python train.py --n_layer=14 --d_model=384 --n_experts=32 --experts_per_token=8 --d_expert=48 --d_shared_expert=64 --activation="swiglu" --moe_layers=[0, 1, 2, 3, 4, 5, 6, 7, 8, 9, 10, 11, 12, 13] --router_score="softmax" --normalize_top_k=true --routed_scale=2.83 --balance_loss=0.0174 --balance_bias=false --init_std_router=0.0235 --lr_router=0.00021 --n_head=9 --n_kv_head=1 --head_dim=32 --vocab_size=8192 --norm="rmsnorm" --norm_place="pre" --norm_eps=1e-05 --positions="rope" --rope_base=10000.0 --rope_fraction=0.5 --qk_norm=false --attn_scale=0.177 --tie_embeddings=false --parallel_block=false --init="normal" --init_std_qkv=0.021 --init_std_o=0.0 --init_std_up=0.021 --init_std_down=0.0 --optimizer="muon_variant" --lr=0.00527 --lr_mult_o=2.0 --lr_mult_down=0.7 --beta1=0.95 --lr_head=0.00444 --warmup_steps=200 --schedule="wsd" --decay_fraction=0.314 --decay_shape="linear" --final_lr_fraction=0.0 --batch_tokens=32768 --seq_len=256 --doc_mask=true --train_tokens=335000000 --steps=10224 --dataset="wikipedia_en"
Below are experts of layer 3 (counted from 0) of a mixture-of-experts language model. Rows are named router (the router's row for the expert), gate (a neuron's input weights, with its number), up (a neuron's input weights, with its number), down (a neuron's output weights, with its number) and show model dimensions 288-335. Each number is 500 + 40 x the weight over its row's rms, rounded and kept within 0 to 999. Numbers have three digits each.
After each expert's rows: "gets" lists some tokens that make up at least twice as much of what it gets as of all text; "comes after" lists some tokens at least twice as common just before its tokens as in all text. This comes from a sample of Wikipedia text that the model never trained on. Tokens count by the router's weight.

# expert 1
router:465553476533423503505415493517555452492479497528415503465465435471498534517585472558450470577536529545519470462427477536531473491577568443531463
gate0:449471538471419473531573501474563515456535523465494545526501551544490506500518508472607485449410546557512408487499480508530594534478533489493466
up0:524522416524512469499469504571469447502472566499475441480475521513490506446515472529417485542525531556563599478498475479501457477521543487510485
down0:567487454491518501493535526493531464488501534597553520410504427521487494560469433497512450455615489518425434535461456560446497427501491519467506
gate1:520462444540513542554468425507528561488528563518484462487498561458445488558463511516460522510440426403512490471504547533506557557550501484426477
up1:565472502511487541470563436489553459508530500525631539523503499557500546563494505501476480481412521478532512446396520556470492555500500468478520
down1:485419497435508520537514518436505465587418536507510567436464477463531436476527518551501521459448536489513556501484501470554537449474545506556470
gate2:501479538481456504528512536444520536451491444509460453535470517513411503488465508580467531446543548531532499448493531497521523515462452540485494
up2:522489577447441544505487550411497534509506490502512454505436503497479495535557466493484559457508453557509517454490506534461564575494542519429514
down2:507559522460474548538467539556499460439513554462482490530509565519494481511525468531504563509429462527475597498479523429523627577518447523444550
gate3:526451504517451525475456544542583572531527484489522544506520479451564552586491537501536548490472530536521488477503480541451435487444398587474481
up3:515457519490443464582469533503516505507462495484460534519527432503492532489490474505464452544541538430546536536469610442483515485456375622477496
down3:518549555462517547496483507444477497556506488437565481427467473505496453506483541449460413587458552528522543482523470476507534529527462520516454
gate4:518529483534490538500432464476488439461492447491503478522501476445469492512472558472459490503602432502494474522500557474517426500519468465510476
up4:539454501544470484452525471482549516531472509504434498500503465466436504449445490487562505482475467505449552499541452541464413525452631425543469
down4:445504499469504514517519545509463518431435506501451549523415500497499551516463492509498499476499510499519489449549537506520460518442522531529516
gate5:462481508497477512585492560549448470466500509473556460507533494516579515453451466484448529489513589482479496608476413487528479476508467496442498
up5:524497496494456560489547476550485490520496556483458495494501511441540505504456519499526507488483522507471510479503480581531426454537463538484447
down5:355480534493513456450576510495497491588476525461518492573436507510433449511447495476501532567482510533465529555450478412558548490504419476561556
gate6:579522527532436468432483578499516496525576498509532409525493487431502543508510530560531518488530456481596582535551435525564444536472505430488512
up6:494476532498508522396472524544450405553495457548459526517529513511546476479538449509460511572447466446490511489486602465542415524508462566492520
down6:563501466428497535512463426475512544534513494493478483436509524570631468540493451524486501494418541448526556473504510449564436470442464455453545
gate7:424475510509487552391474551459541502494393589517461551515558484487492538613477480519499479479520432511479545497543505498484471514500558483493512
up7:524505506505505430564505520549497481492452475485537431488480528467570502510514536478557546578497571577526521476506420424505487448557495519523474
down7:485522466442477504584520454519513500480449468515554489425495514442476461514467533528545486457432478492453479483418470501533506557450521475522641
gate8:474503553554481485524479567489527544434544523522471490499498560454528522431522446425639520481496441525517500534467623498510422541483513520598518
up8:531541484506437428503461426574472545557650560483499510465467536472537481424526492556473434542442413545609527495542507528481500481462442509434533
down8:555465414446451481499519456437393497419477508470535523486478533494456499550510559554502491536479503498559527540469457463497457510532488532381550
gets: " |", " the", "|", "\n", "-", ":"
comes after: "\n", ")", "\"", "%", " —", " at"

# expert 4
router:559506588571468599432553530510513515501517528506543472506504515507474525565519477501563524454533565432498466468495536623449434498483469558520510
gate0:468500494515501504425523525485511488494544519490528450554506536529453484468455561547517446535482494480467530513561465648480482523520545474523494
up0:503496497512521447546499474459510438497466446500507474500515496505528488456486504570545503475590609463432490533422574550462510492482449506555490
down0:458460459512519483504445482440519495469488524523516539486540440511540577516596448518482483537543511520497444512513531456547488578452513411538511
gate1:471501521493452591457529532552529437475515496493503481495496546437440492516510469492578509457543518494552572495565452492520598483464466549472513
up1:496444492469519417576369392471491549509499462538526523477532483448523512547540544534461565484506505523514481518500585481448483498499521439535478
down1:493489566554501593416543476558538463480557522469479415497504509486451531518484509492524580475415530477542449448548534528549388482500490462511506
gate2:430504497465547529451536455469482456469489478480466526539526520510513490568444476545512519453472540462438463495474523479473532534472507510516496
up2:500457505493535481639481505513534555555517474530506500486494490550521472517586498528473476476516513500496543492486485493507550491503528528502510
down2:487444529479455425475507550491529500538548558501453479541521532567449485458591524533518493475529475499479540440599471530560487484524552476487549
gate3:488543545532492548429502564492481507472512532529504532484509518403470500490495464461496542512456535540522555445487560560479499493517456552460481
up3:521538502496392446514554571478475505503502476493471504508482534466456487520443537461459501547459562503542496432505529499430485586534481527533471
down3:498478452557530509507544522509526464493468460489504494462523529538519508453491453485500487452416448521462484505502478445484480509498583548454522
gate4:447523499523536527417481559532475448476546595473543495519518457448519517527530496476516527450443502503547560473533497494499500534557477557514476
up4:442487438487583558502479533509563517506549545531511525500537586611507511439457535465489503513457354463542524442517561456548509481510541621485469
down4:490451497434407518491528617513431528521515568531500505566531488541450506491498469467462472490528536467576405456530510443506468533506485501433476
gate5:457476504514507507495499438514507472526489478503501492508478500448528503548535552473533501483593555408480455546504504554499498452506586521456446
up5:509526499518464458528471575555523456502601472515515499506525517510529504531514443566464562512471475555486489466508511483515520491541552611481562
down5:514562555522463531537510449504522402490469527550488578523536522515450532487527465515512523534524532400468461514545465564520457484480465503486471
gate6:563550507500506533533504553429457530494528515454455550522513451444521541551486498484583516547436557540490523493534482505479515630511524537518501
up6:509482519566417502421506476549504442496485504520527468513588437415531430441535490477521554459592502495474468506496432548515506519511562562446501
down6:497502546483494538573421550485522554497505542523552478461516422493523517523528510515523562474474480533520517536422486497520536517466532500414509
gate7:551561481508469517445444416470565527459446456461503464507514545471467514578510498488538548516441515464458540468570524542510482500478506500488458
up7:535530474543525539498606454486558485452488442491506485521520478549478465501478498547571526591541535500481492473538538495459473545504609484499527
down7:498438486480432499543482525514556468560493491507505502427581502507503538499540538470565510508518537510455467438498548516493455519473512470522612
gate8:567564507552450536530472445509575462502491509494534465522496551437586471524473518532531496549513581466506495525501457461512496465509530528514497
up8:459477514557469469487473515492558489417494428468561439509522532579496512486493498505497487483464470469526570504516530512470519478508471452477451
down8:506497498454461508525493474458394524515571466477483400574517422556543552555461453514490551468488489533447473538448488506500503476435492470421499
gets: "-", "1", " a", "3", "8", "–"
comes after: "2", "1", "0", "9", "3", "4"

# expert 24
router:450470410481562512476456489502530453467452536484462520497515503442489567479524517525445470565517492468533448522523507448509585490489554424498519
gate0:509516482493443506515474491498540498514405492503493478523458579525430556513525575509497492544542502519383467464510591580450553520390569510537464
up0:556438562470553521541488573534508502512500504495478514482587445496463447477502557471535449505462491475539492496451417481525418524527417441461452
down0:490500502495478468516458555514548526440498529472470557489569471531493496527489461463514443449465499479517486568539518558517554492496453581470497
gate1:515496595539526569439540540499527466499460514473551523529442485557595476425497426504545502544525513502508504528518499475472443530515503522479502
up1:472473529526560496509513521544493528510489546513527493485476518448558443453482481525619501566516493459485494527439420516529477504514588564521507
down1:547498523497530435471446495533492502464474542485514428508497529492528479513538534517499453547489517434506485479489481545465482527512526461598458
gate2:443546502551517495446426528487519511538464501516465547528541414522467549414520577515486508542436503518517459497511493517521560565534528492491500
up2:541446517494528478522452498548460523480468486527548512489480445512520476508554503423509481530439554492495444443455506515497521487505460508422485
down2:504408573514549481458475467486459502549446469494489428410476471522504489504544572423446539479484530524548424497395591437510523480549581486477510
gate3:451466468515530559503429539514462485514465494505522568516518484448498504542491484550509437457473484493437518513534438419495499519407472514529555
up3:495499495529486516502536536546444467498466477491443539481518505538473476453488474481482515592521393499548516495567591547469542487474509471512485
down3:503494453441533466459511471569577441565491458533437453492496546501435485479488497469465534459470538483532535523454521515486520556531510515525464
gate4:447466479465571536525520451514476516537539439524554441516618468474473556560503464516440532491469421558502449521549430622558543536447566485435536
up4:487468635492508482488470466451464515518486451478524482493471536490499529460559428499481486512615494464506548499475523537399470522516413561495507
down4:461531528524476546486482454533544501502497501446507571535518490420424423538489434558519514492589511441477524463503528506406527438457451556564498
gate5:470490506492553539434499544452512461424442486487498488491476479524531548518527477564383497414586431441521539484503553528500549511478467514472513
up5:464517479490489569451481538527509460504521501551460545506463478516534480508478560430507532602512511449524507508511453468570482503412491531479511
down5:499512490495451493425420486489474448461558501492480525471496526504487506494502463479442533435494517491466588520477570525485469448509429478511482
gate6:487464474483502529505418456463503502489521482489560478496491507456437485528509468510517491519540472498544462525468496442484569495526505502515537
up6:522546459488524515519593517524464559535558517502417547513461486484498555521519489463477505449542515506488521529503460587538574478518495467490468
down6:550509472480474496446564543469496533498485473505506489565450576499464462470487446537547500514504468474526481469513534506518535478480543465517405
gate7:502521474487493495458387560537539518501457488481535532529510540535484492446511546509407521584509505449495472578489512397536428475497504528430490
up7:475494454501484565484470490527522462502511525478512515500513453466417536451528510517520486583490540487519481486514423532501436499509529501484518
down7:503498440446497487475462493487582548511451538513528519430480498530477482445534500526565493574469524486458492462509474458527539489456495468504562
gate8:555518478448462464502431504474509539428539522475504524522508547524548539575498522469590536511531484493513489573559411468482492483481605542495513
up8:564485534518512538535463551532499535552553490489467565491555499473507471502499508522484482501517543610525497489489481429512528552483403459508533
down8:578467525455516469485433443517516479481446572523545474411529438457486492429533564512538492437529484449544523485558528489521474448473527495424487
gets: " the", " and", " of", " The", "ing", "al"
comes after: " the", "9", "-", " The", "'", " \""

# expert 7
router:486544538492506485511499509460473524504529465515471518508489461497511541414520409566468503449574497512503539530472467413412508528465476501566495
gate0:492520474521527542433440463493522472478515509461572447499499513480500511442566510546523486457517474495522469526524603461513531487464474537451481
up0:543555544490547517477475473552555457519474517484460459487436481497506543541493558528501488552498545534429517542516526481506460426496609470557468
down0:529462510444454485495539558573380534472529441465362497591566488536512508487416560502502522556516503571452521540494514482509431552519501506480514
gate1:455516441512525482511492537514473482514566538482504455479505467473478473548558445522466473475548518522531529474497382499444538512502576519540511
up1:507544525526543577494491493421519524452475566493524456474462542569469507394522532493465472560432461466504503517528532490506492484445455507432479
down1:472481388511449589462458552456544488473506466573513441594533507451558512534485521534513486523489461537492529517474575473487437554461560521433526
gate2:441525505503512585521494502490466485429516538502417486480441459491516491501468544486491483584487541555534544491510597473505516524503466497450545
up2:477505421487463483484518512503518566457446560480542433501468489546521519494509482484457468401522518559472524454481471510523436495515388589561499
down2:518456467530497463502544505538517532536526487409455524522410542507498548496568499503523484465462580545475497503508559450567465517469533529481473
gate3:502569514497523482448425521454547519554452478489517478519484550493515529537520489500542490522512487513489438479499603459478437531463434508439505
up3:567489470523436465464503471440592522553551483491478370514518526464472528482562483530476511492435601397445499484476503458553460570478373493531517
down3:549472449524557486454550482444453482529504543533435491539476445585496487544458475498491468473501465515434464467412484491477469480440447580517618
gate4:520515511526498543559458485520451445486591417465593535512510502453523493519491512519438507509474504489488442537513416423482535516459535503555520
up4:558429478454595553508522520485485462480439536472392509495501535506489469506474505388495560499467504502477479490496449548559516518493440490461507
down4:479506484493499537578517488556463495488455460539452522429508462462448510508588542482490534540530492451457425512455492529516485440439536444515520
gate5:584520541523495525480547551542466487463448484459541507520504469503457515529491522567429522451519492467534512521515487502515474567494515436531563
up5:501507476451511471552462543514538496512556583499515485525496552454491479554555531537510484478421514524459453461525413519511498464530518546539447
down5:458536456537565463489547534530569474495575511498524533412468474480489453448512560479478540464477496528475466479523500525519534648446494457478495
gate6:509537525519509517598403532532543546485452608461516510518430487475511619532516558518452453484485592567485518566537541525466507503492438506502443
up6:460508527484440490593502458576550529501495522510513544521443532435506506623558455613460482498628543432575561465465481550498489518499617538534515
down6:486466496474505529474509486535540536546507429539528513481475540473541540598552555568535527435530513422529536469439552496531487539490487472447484
gate7:518464556556478455430502487506472564539497483509554458506447480504463478494484461499406503487493383442511463594460450545449483489486486483516536
up7:511452504522445531451529484524526550522498504486480426491454497512500530533475517512498533483478476456570474520514476562462556495452412527442480
down7:536521486527532524516496517505524415524487540477421539351500517491400519514499387485460495524495507445499570548543518521401460502518466560545480
gate8:534559477496500514511465575502573583465555525470491492496553537559503475480462514480547500514550531555406521480461488603436518540429431479508453
up8:453529536472432499528539473508434434531498449523513480496522509456481522538503483472455559513488469439529465560487478385550496432512512526427546
down8:498495509483494539468482504503515526477544568493484488404547511472454536467568387477459535534519579478440481578568515578500508470451495572505530
gets: "\n", ".", " the", "==", " was", "ed"
comes after: ".", "\n", " was", "==", " is", ")"

# expert 11
router:519546491498539481552528489432479433525450486550535515474503503466396498498470502520522524408452414530525474531531535505398531495459449474509465
gate0:553527490513505515456476579549528474520535514502510471503478452421523528521494500466551424506373483515467491498499600433476493557427382461463509
up0:507493510486453370481491454546490457494467412473499446503547497452504493543483536490486515531490484576511479489396427467593586474537520499517499
down0:492447475527539529519458522442565503515570482466498492505449519477489521501576521523506502534557470506500445432519505509507566532484547504519501
gate1:452477464559495484466571497421524488462487496498484493497495530590477501464577569453439440600506450452532495491548430574476607525516479556510460
up1:500531431538438520520514523490515449500529497508538469509503471455510503449492484564546471479564482454464486499469410561515445471421477515508483
down1:483489435484573513441472475530433508526470499509505531488513507502499429495540464431518576483543479448478505539524501467529501497602532493500521
gate2:522561520516471497505399486523467433485533514463477492492496459567562494504485514534493501521515446464538531474565475495494500478455526494464493
up2:454508527480530461511539555485510468502471449487464544523583473431434516560507469487376517520416558511490477488517560511529556520526471456471497
down2:555555528519446519461427447458530536473550556533459481392511517481466505501504541484501514489513536541476448538533414524554495521431490468505495
gate3:510539505507558573507496519431490560487549538461485528512515460422478524570477476488623517549526618477434527506502486596492502531497511483462522
up3:474469493519414497460486516542486438524484495488536440502504513550499439424533486489496468470472373554513467477507496417507547469528532538504475
down3:463553531562543544517544607482419477550495449481514559513480473413499428453478474445537533521533480504535582491498530464468453490438501515473495
gate4:453540484508555524509558541416521549503516488554472508502561469388509482432550448469456501423545489417422563530494486476550574466460482425488461
up4:512454591497462494445457413576511484501440458492492513519518437503527475590466515509485524502484489508514487521471518495507504481532530481487495
down4:575519513435542436490462484579433518535525490492543540550431490462528492561484468489486533479477506537480466463523427434475479436524493462544507
gate5:519570519540480496488344443523531447478461530501541531502541507497493455523460513584529486505516545485482494491460516487420402521440516430467518
up5:506509510537530505475553538488506547409364486506487452507530481483489439534554484524546454512482544475472466457474469614447449494492536501529505
down5:549473542540460535550482474486464555540577537485493433566460451519474468527472437560508453490567508488434434461504492478553487446510460512545553
gate6:495484573570455546450527523419600518500469503481474527489455438495524508550545486538453537523426462517502455516486487577439523501467500522494505
up6:486485550554516501431517518546492510519451532473499537487521496448476499533518422430434561420496455515455497532484526448493500476517460556524514
down6:532480545438459525535500560478540503476521540517623501476502463465583550537466523561478486545477494467481475472445494484443526524419535505489506
gate7:499555492573412491515401541491513548506428510478459449500457490428479512494512492525455513487479525548535497513513492557515474498483543536577484
up7:494472515495488492493657467543472434511558459493530463491462536467479495487526532516385420565591499517527491495542429518509530555537467425540516
down7:450586540526571485507555514448437474511568476481523517507466492476545431537517595516489547522539531436467481547529452508474572490573441452485539
gate8:519556469520485521511545498518532471538536557510537519518535470489528483558532554532507503507440512535418469527480421484552552517481535421531466
up8:539485472514514532429556468518483474469457503497504536473508556549528449500505578467541476524457551482511550495489493561492501501507582462565551
down8:499529452504494518484481477533484501479503461546520502539550458558494528439450539425517487482537429570512478516476490459473542423481441502510590
gets: "1", "0", "2", "9", "3", "8"
comes after: " ", "1", "2", "0", "9", "–"

# expert 22
router:496547471518555525537500504542503522446547476510471513488486541485484514507531544450460443543579515412554525518527449474495516479510521481544523
gate0:451548555522531469488507532487530507476586541498527479485514558577564512538529497506452473486400594514505486530496554534509541474470545523428514
up0:478529536475512493497560461484517534528571463514500528476493542568435428492543526468475475607457497451418544522506473505484492556525475449421508
down0:527502504539450464527552485490532520516483505449530543516554498518408567466472457526471477489517465505532565492473550439502497433504511441535498
gate1:504511573530484446468551513558487511495590464493536501518527480504478417505556458431494497465540507523444455522528534500557481503469612532434512
up1:497485552519385466474499488531547475493560516482550491528470514499517546559546543483477530508597517468452481479501479528554424514524582569409522
down1:522466421482503482473536502550434496510587455515531593481415486490530498398553439469534422436553515473478461527505552506499509458544505467470482
gate2:451489550551620516545470561454623523507490517462466526534487503538479519581462498554505497518475413519518509563467527457511488534564493473501455
up2:569522529514445515509488490449454570504462425495541541539532475501539441482438533495522509498502502490469447555514544469468559504450510493503555
down2:516518535501579456545489576485498523532477516574519485488486476472537396518431459500471571464516472560482486480475522460495503514521517553443605
gate3:443524467518567529524420530471459494464454494488522463501460497497493490470461520501491478491460497478523423558466548424535502493538551449485484
up3:525528467452503514454545476560503445465469484478556513502516565469525549484483496507501535490505525430508526461501471445560477496438481462567484
down3:546455495452504482489463524538484498507497524523524491426576513454488555516478527405502434440551523503534536519491411489456488504472373537562487
gate4:542482492532565560499497498484477472516408507496505480474547535508533490509441471472540540463522501445516471559421453582493485492484433544418490
up4:519508480541482543491495489480533464435496396487516470515552447515491510443492527501477513494552548497489494517552555542496474462528555508604462
down4:532519457476462491553498544510547423517426481422499462463568553496485557438414532559473472499507533463490436525611535427497425436491502547511516
gate5:549507532493402479466528479561471507470531435475506472511475527419534533562532477473490495514520467486497476433489506518532459538525472520516522
up5:475494518519490495455525491529505522517484511479500554497476512520531476558489529531519476492573557551474538572492522528567505485514585524446528
down5:519429520592500422547534458486440463501513469496504506530476465472529510495522501514533494456502519458457498538525453516439457508508551444532611
gate6:484534470449528550532495526508516448472479551476521464517554455422442481568552505509512510487518504504475530499500485502451412469518450490556455
up6:533482537464488459478463527474492533532432438465472473512501529504478469524472523468514454540471501502474457513510467481537481463436497561485441
down6:504535463533524493507529535502400488476540485530513522472478512523474479488576500496494472588566501497529510548513500474469450422522451494449449
gate7:475499491462516469478483470522504496502575572515499410500457587365499468552579481475496453572541609500469443526512527400414545489492414496491542
up7:504474446472501552510477522451506470552521479449434537511543476547461471467492505497508546450517463483531510471467476549491443521511506485516453
down7:480474492536455447519457483476549562450478481526473452533541525551512472541458493483431438451512486484468513508507604444462508610428517506499499
gate8:516494495522471491576469501507581528496543418497501485515590530482475510523513481470587548492515522490402433540513410409505512551478540513535500
up8:514571542567480508573487505515506529460500536485488516541492548526536447528508517484451457528500568538501478510501500467496561512497538538559513
down8:544450500515460563586470505527538503494492461487514508491465521499497447588548493472500528548527519605583494534492447447543490431458522493510433
gets: "\n", "s", "-", " of", "|", " ("
comes after: "\n", "-", "|", "==", " is", "S"

# expert 3
router:556514520486490492491450517447436531550546466445472548507475548571494536448525552558514506458421525448459546527518559566506471489439483504485498
gate0:515569537499508494505496549406512590447519505485509491519483554518502512443419487550545545512470524486476501555472492544548497524475417497494497
up0:468543471513491493467381498476514576493481483493454481498478492512601528414505484546506494487579576524479528456539558550512480466519388481479518
down0:533494576518440539534505491475534560512511505478496497512523566447472579492468527528530533517509499452517550522511491494523490474476392508525496
gate1:558514461480523540497535613545518479500561494501531485497527545414452514553578455476557540557505597517530526518539495502526466481466518503463551
up1:578499479500439499506511561458488443583482412505494486511526547435516476509529518518424500478453582433499466512520531498488470502443573457484494
down1:492463424421513524511481499486530494555571475475544484445475491503499575512484504467477529513537528513455515538458477453534596478480491423517538
gate2:435498515491495527491519446545547479500522451489453563506507478487474445526549536498598468486475452508502544514440561552503563516435514520488497
up2:516475459499440536473575512512487544416534410517420523487483507522447515544506541437518475428568551413458539550478492499445470536546528485530465
down2:491489502500549464534518476529510459483433486482497451516462445456446530550482470502426498464494526509517422529499504479521433531563464483493486
gate3:531481594518434513516483543530513535538476511490567515500460536553466537427501527511515519465483543534510587543507513487365488496487445497540497
up3:471491492512558490502450440485495470463520507530457539495504539525478531546498414519512492508507491467452494549528475507544547433464562433514494
down3:479447379500510526543423456430503491424481522550486517440479473453521444459528501478497534498504477431581436537467492528500542374480521490543529
gate4:478545524521523528487456507488512475500598543474488568484501544508505504496514531511520453464513565520536506508475494421534506476518515497425485
up4:474526490507495532488497480567534529487407451509421567498501515456513534472476517532457446476451505474502491492445521416526510491556498548481533
down4:518540573539498576527454485563484472466483439558503510480506517488432502527518545526488455509482512449488519543492547492545472533545452538480492
gate5:489495527571450478406570561513487478491481531471482499489528485475545469504533470506430487465492493571519441585551590536508457484520375442550499
up5:526509469528477459392530542469491527406397515486518466495560477561513461396520549511494472508552452510517439533544535540533494564555535513495484
down5:512501454514544472537554519532412542467503529542585534459512523528478560475507443456473545524476459472451411469450573518510448497468408478484505
gate6:569535498551534501448473536397482531491564557515478501537486496484475517513488497484474524449429592456417526568465515573523509528442543506499542
up6:517491550524503478572504497575532514511438483463534520468469487535509459485480469543520463508566424497596544440604485365547496454541472516486498
down6:508576462447470496563485492557480523496556490459459489520523511479465492498456576527484581491495441516497501481443499512458481500497456551488498
gate7:505535498512471499468486496507477474513496564465470485490492530534489520505501460535523476534453470520474565461499517514567541444531446445515464
up7:417465479497462464482494536440485585536485514511511504508504489441461547504526524454540511521452472445470495471543433527503555473497513485521507
down7:486558529525468458466525452466493531462518492572469489518522537437454500482457569531517597502519469435482516457415555532435539472454497488483518
gate8:479468506488509493518418478496528547455547482474455535499492612478471548508558457466533448486488519592499559522536541458496482482425462483522492
up8:458521500502473551470424544495485486450450439472560556501508497475446502504516492545511544478528588576483482469469453495494466486471536518495505
down8:534533446536508496441526566517466500532535509454477462459419462473504469532471534409545562515484483482518492497492526534465531440515468481455557
gets: " ", "1", "2", "0", "3", "9"
comes after: " ", "1", "2", " (", "–", ";"

# expert 21
router:491516477520507451475517522526443466465473512500552585512523510469436526473419501525578499465451536477450477468467477475510472500537582501576545
gate0:525575464537480570462516475469540496464427518474577478504552578420511466524498554527533599526549550402458499489540472450529448581422550438580498
up0:535458436519511552492502498509439500524496552538491494484503453577453516470558531527490480525507532420559473443542471568487467448480494554517499
down0:528425532471509459455539502522611530505424434463530556350506531532501475516477546541526466507541477415487494473463484540528467503482506546568532
gate1:471477530513497566484558519476506560466515527531438550545486502443452499536484454518418553503457445543434518527555444507518537498462517455418497
up1:515460504511462521461520532541571478485552492509475496517453493453518522559585487496437472484491588465498552543528508457505474502478456488433491
down1:511545470567512542499526453474533576559463507459443537506576549506543494560462462481454519591487510457418500549550542531498531518494467569580551
gate2:503485498526470449509538534547479592511424495498542474503540473431475484498526526509460526478561454480483477534504557423432428528518439471520519
up2:533498538471547567486487466443469489527545477481532506499450517546518522535516433493541521518478503561471491462476476532502574453477569526515454
down2:470553498558540547519523520515532537484471511496428517459445499546435530419566540418494473467528501472527493455461455519581530519541474525509447
gate3:522519583455502509556628535467454456455420563485501451524483446443452555506478503478558482516399484504429515484517434566436470530466417435541513
up3:498437549529490509469633538554551561487419569452535576535523527483479533531516529498499479510493524423479485543494448536491464416493523444504563
down3:481508552564497527487498558528578502492549533549606437514492492464478544439482533525498497411515507502492449562440492559514467425433499474517494
gate4:452555517496482553443502522425447497478555399528489498499485494495485553549470482469514554491441416503523494475546438526512509441459520479545500
up4:521536559505444591448481478589451522508494510512486498500510560531477499563501526537498491568500474466479525491514431534516539526472530410400456
down4:494495537500452517441531475505468486496616545516505447530494445525558504540457485501462491511515513560502447497514495408580463539463577513494479
gate5:608509502537462505596533553492560544591464515497490505504486521491464470465547444499487493476545508559528602510456481419512475486476526526457466
up5:463500535523427568447490526481496530491612500471564493502508497521529479468586517469408487561530568445547485525539506500442575563586484482534508
down5:498545468509533453448536442533426465408457499493529489459547530564536557484516499518455449427443440475548494520472480534493524507438493501498512
gate6:516516464514527521510459482491496451471500462444504485510564467507513469412476557529432478498470506491467476424517522485514495518461501524545569
up6:469473532524526492464490473443498525548484549549482505488463546486493495550522435468544540514486490581512485542515490501514522496492571521482456
down6:474488649458493373400431428481500474546477498452458472531545544457492569521455452493555421489548517509471559455452444504510492516533514513461447
gate7:402489451492496457508583526541488465530458573498530484519558544448488499545514499433446554491581506519495465529471508451490489485526614568529440
up7:522547528446503497405501515422514518511499520477507481481477462514557518516433494521417513502469493375467448453516525513552483527504420563573503
down7:456472528503519470508508530477495517507535601507494480538523486506523502545458448426501444507549618527572422573489453530527528476491525510543537
gate8:464555522529478521419513582432477499459422471498572516515489516445484478467479521465510493450508386572505514437528462490480494459516548517552433
up8:482521487504579466543494453514529460512650500498459499513471507528499460505492526516488489530471545463447497530448529474525532537508481496521513
down8:501482523537424483453423514478472485500519522498563525609481487426506454562464498519497499461525570460530533572539510460412468562498507409516481
gets: " ", "1", "2", "0", " =", "In"
comes after: " |", " ", "|", "-", ":", " ("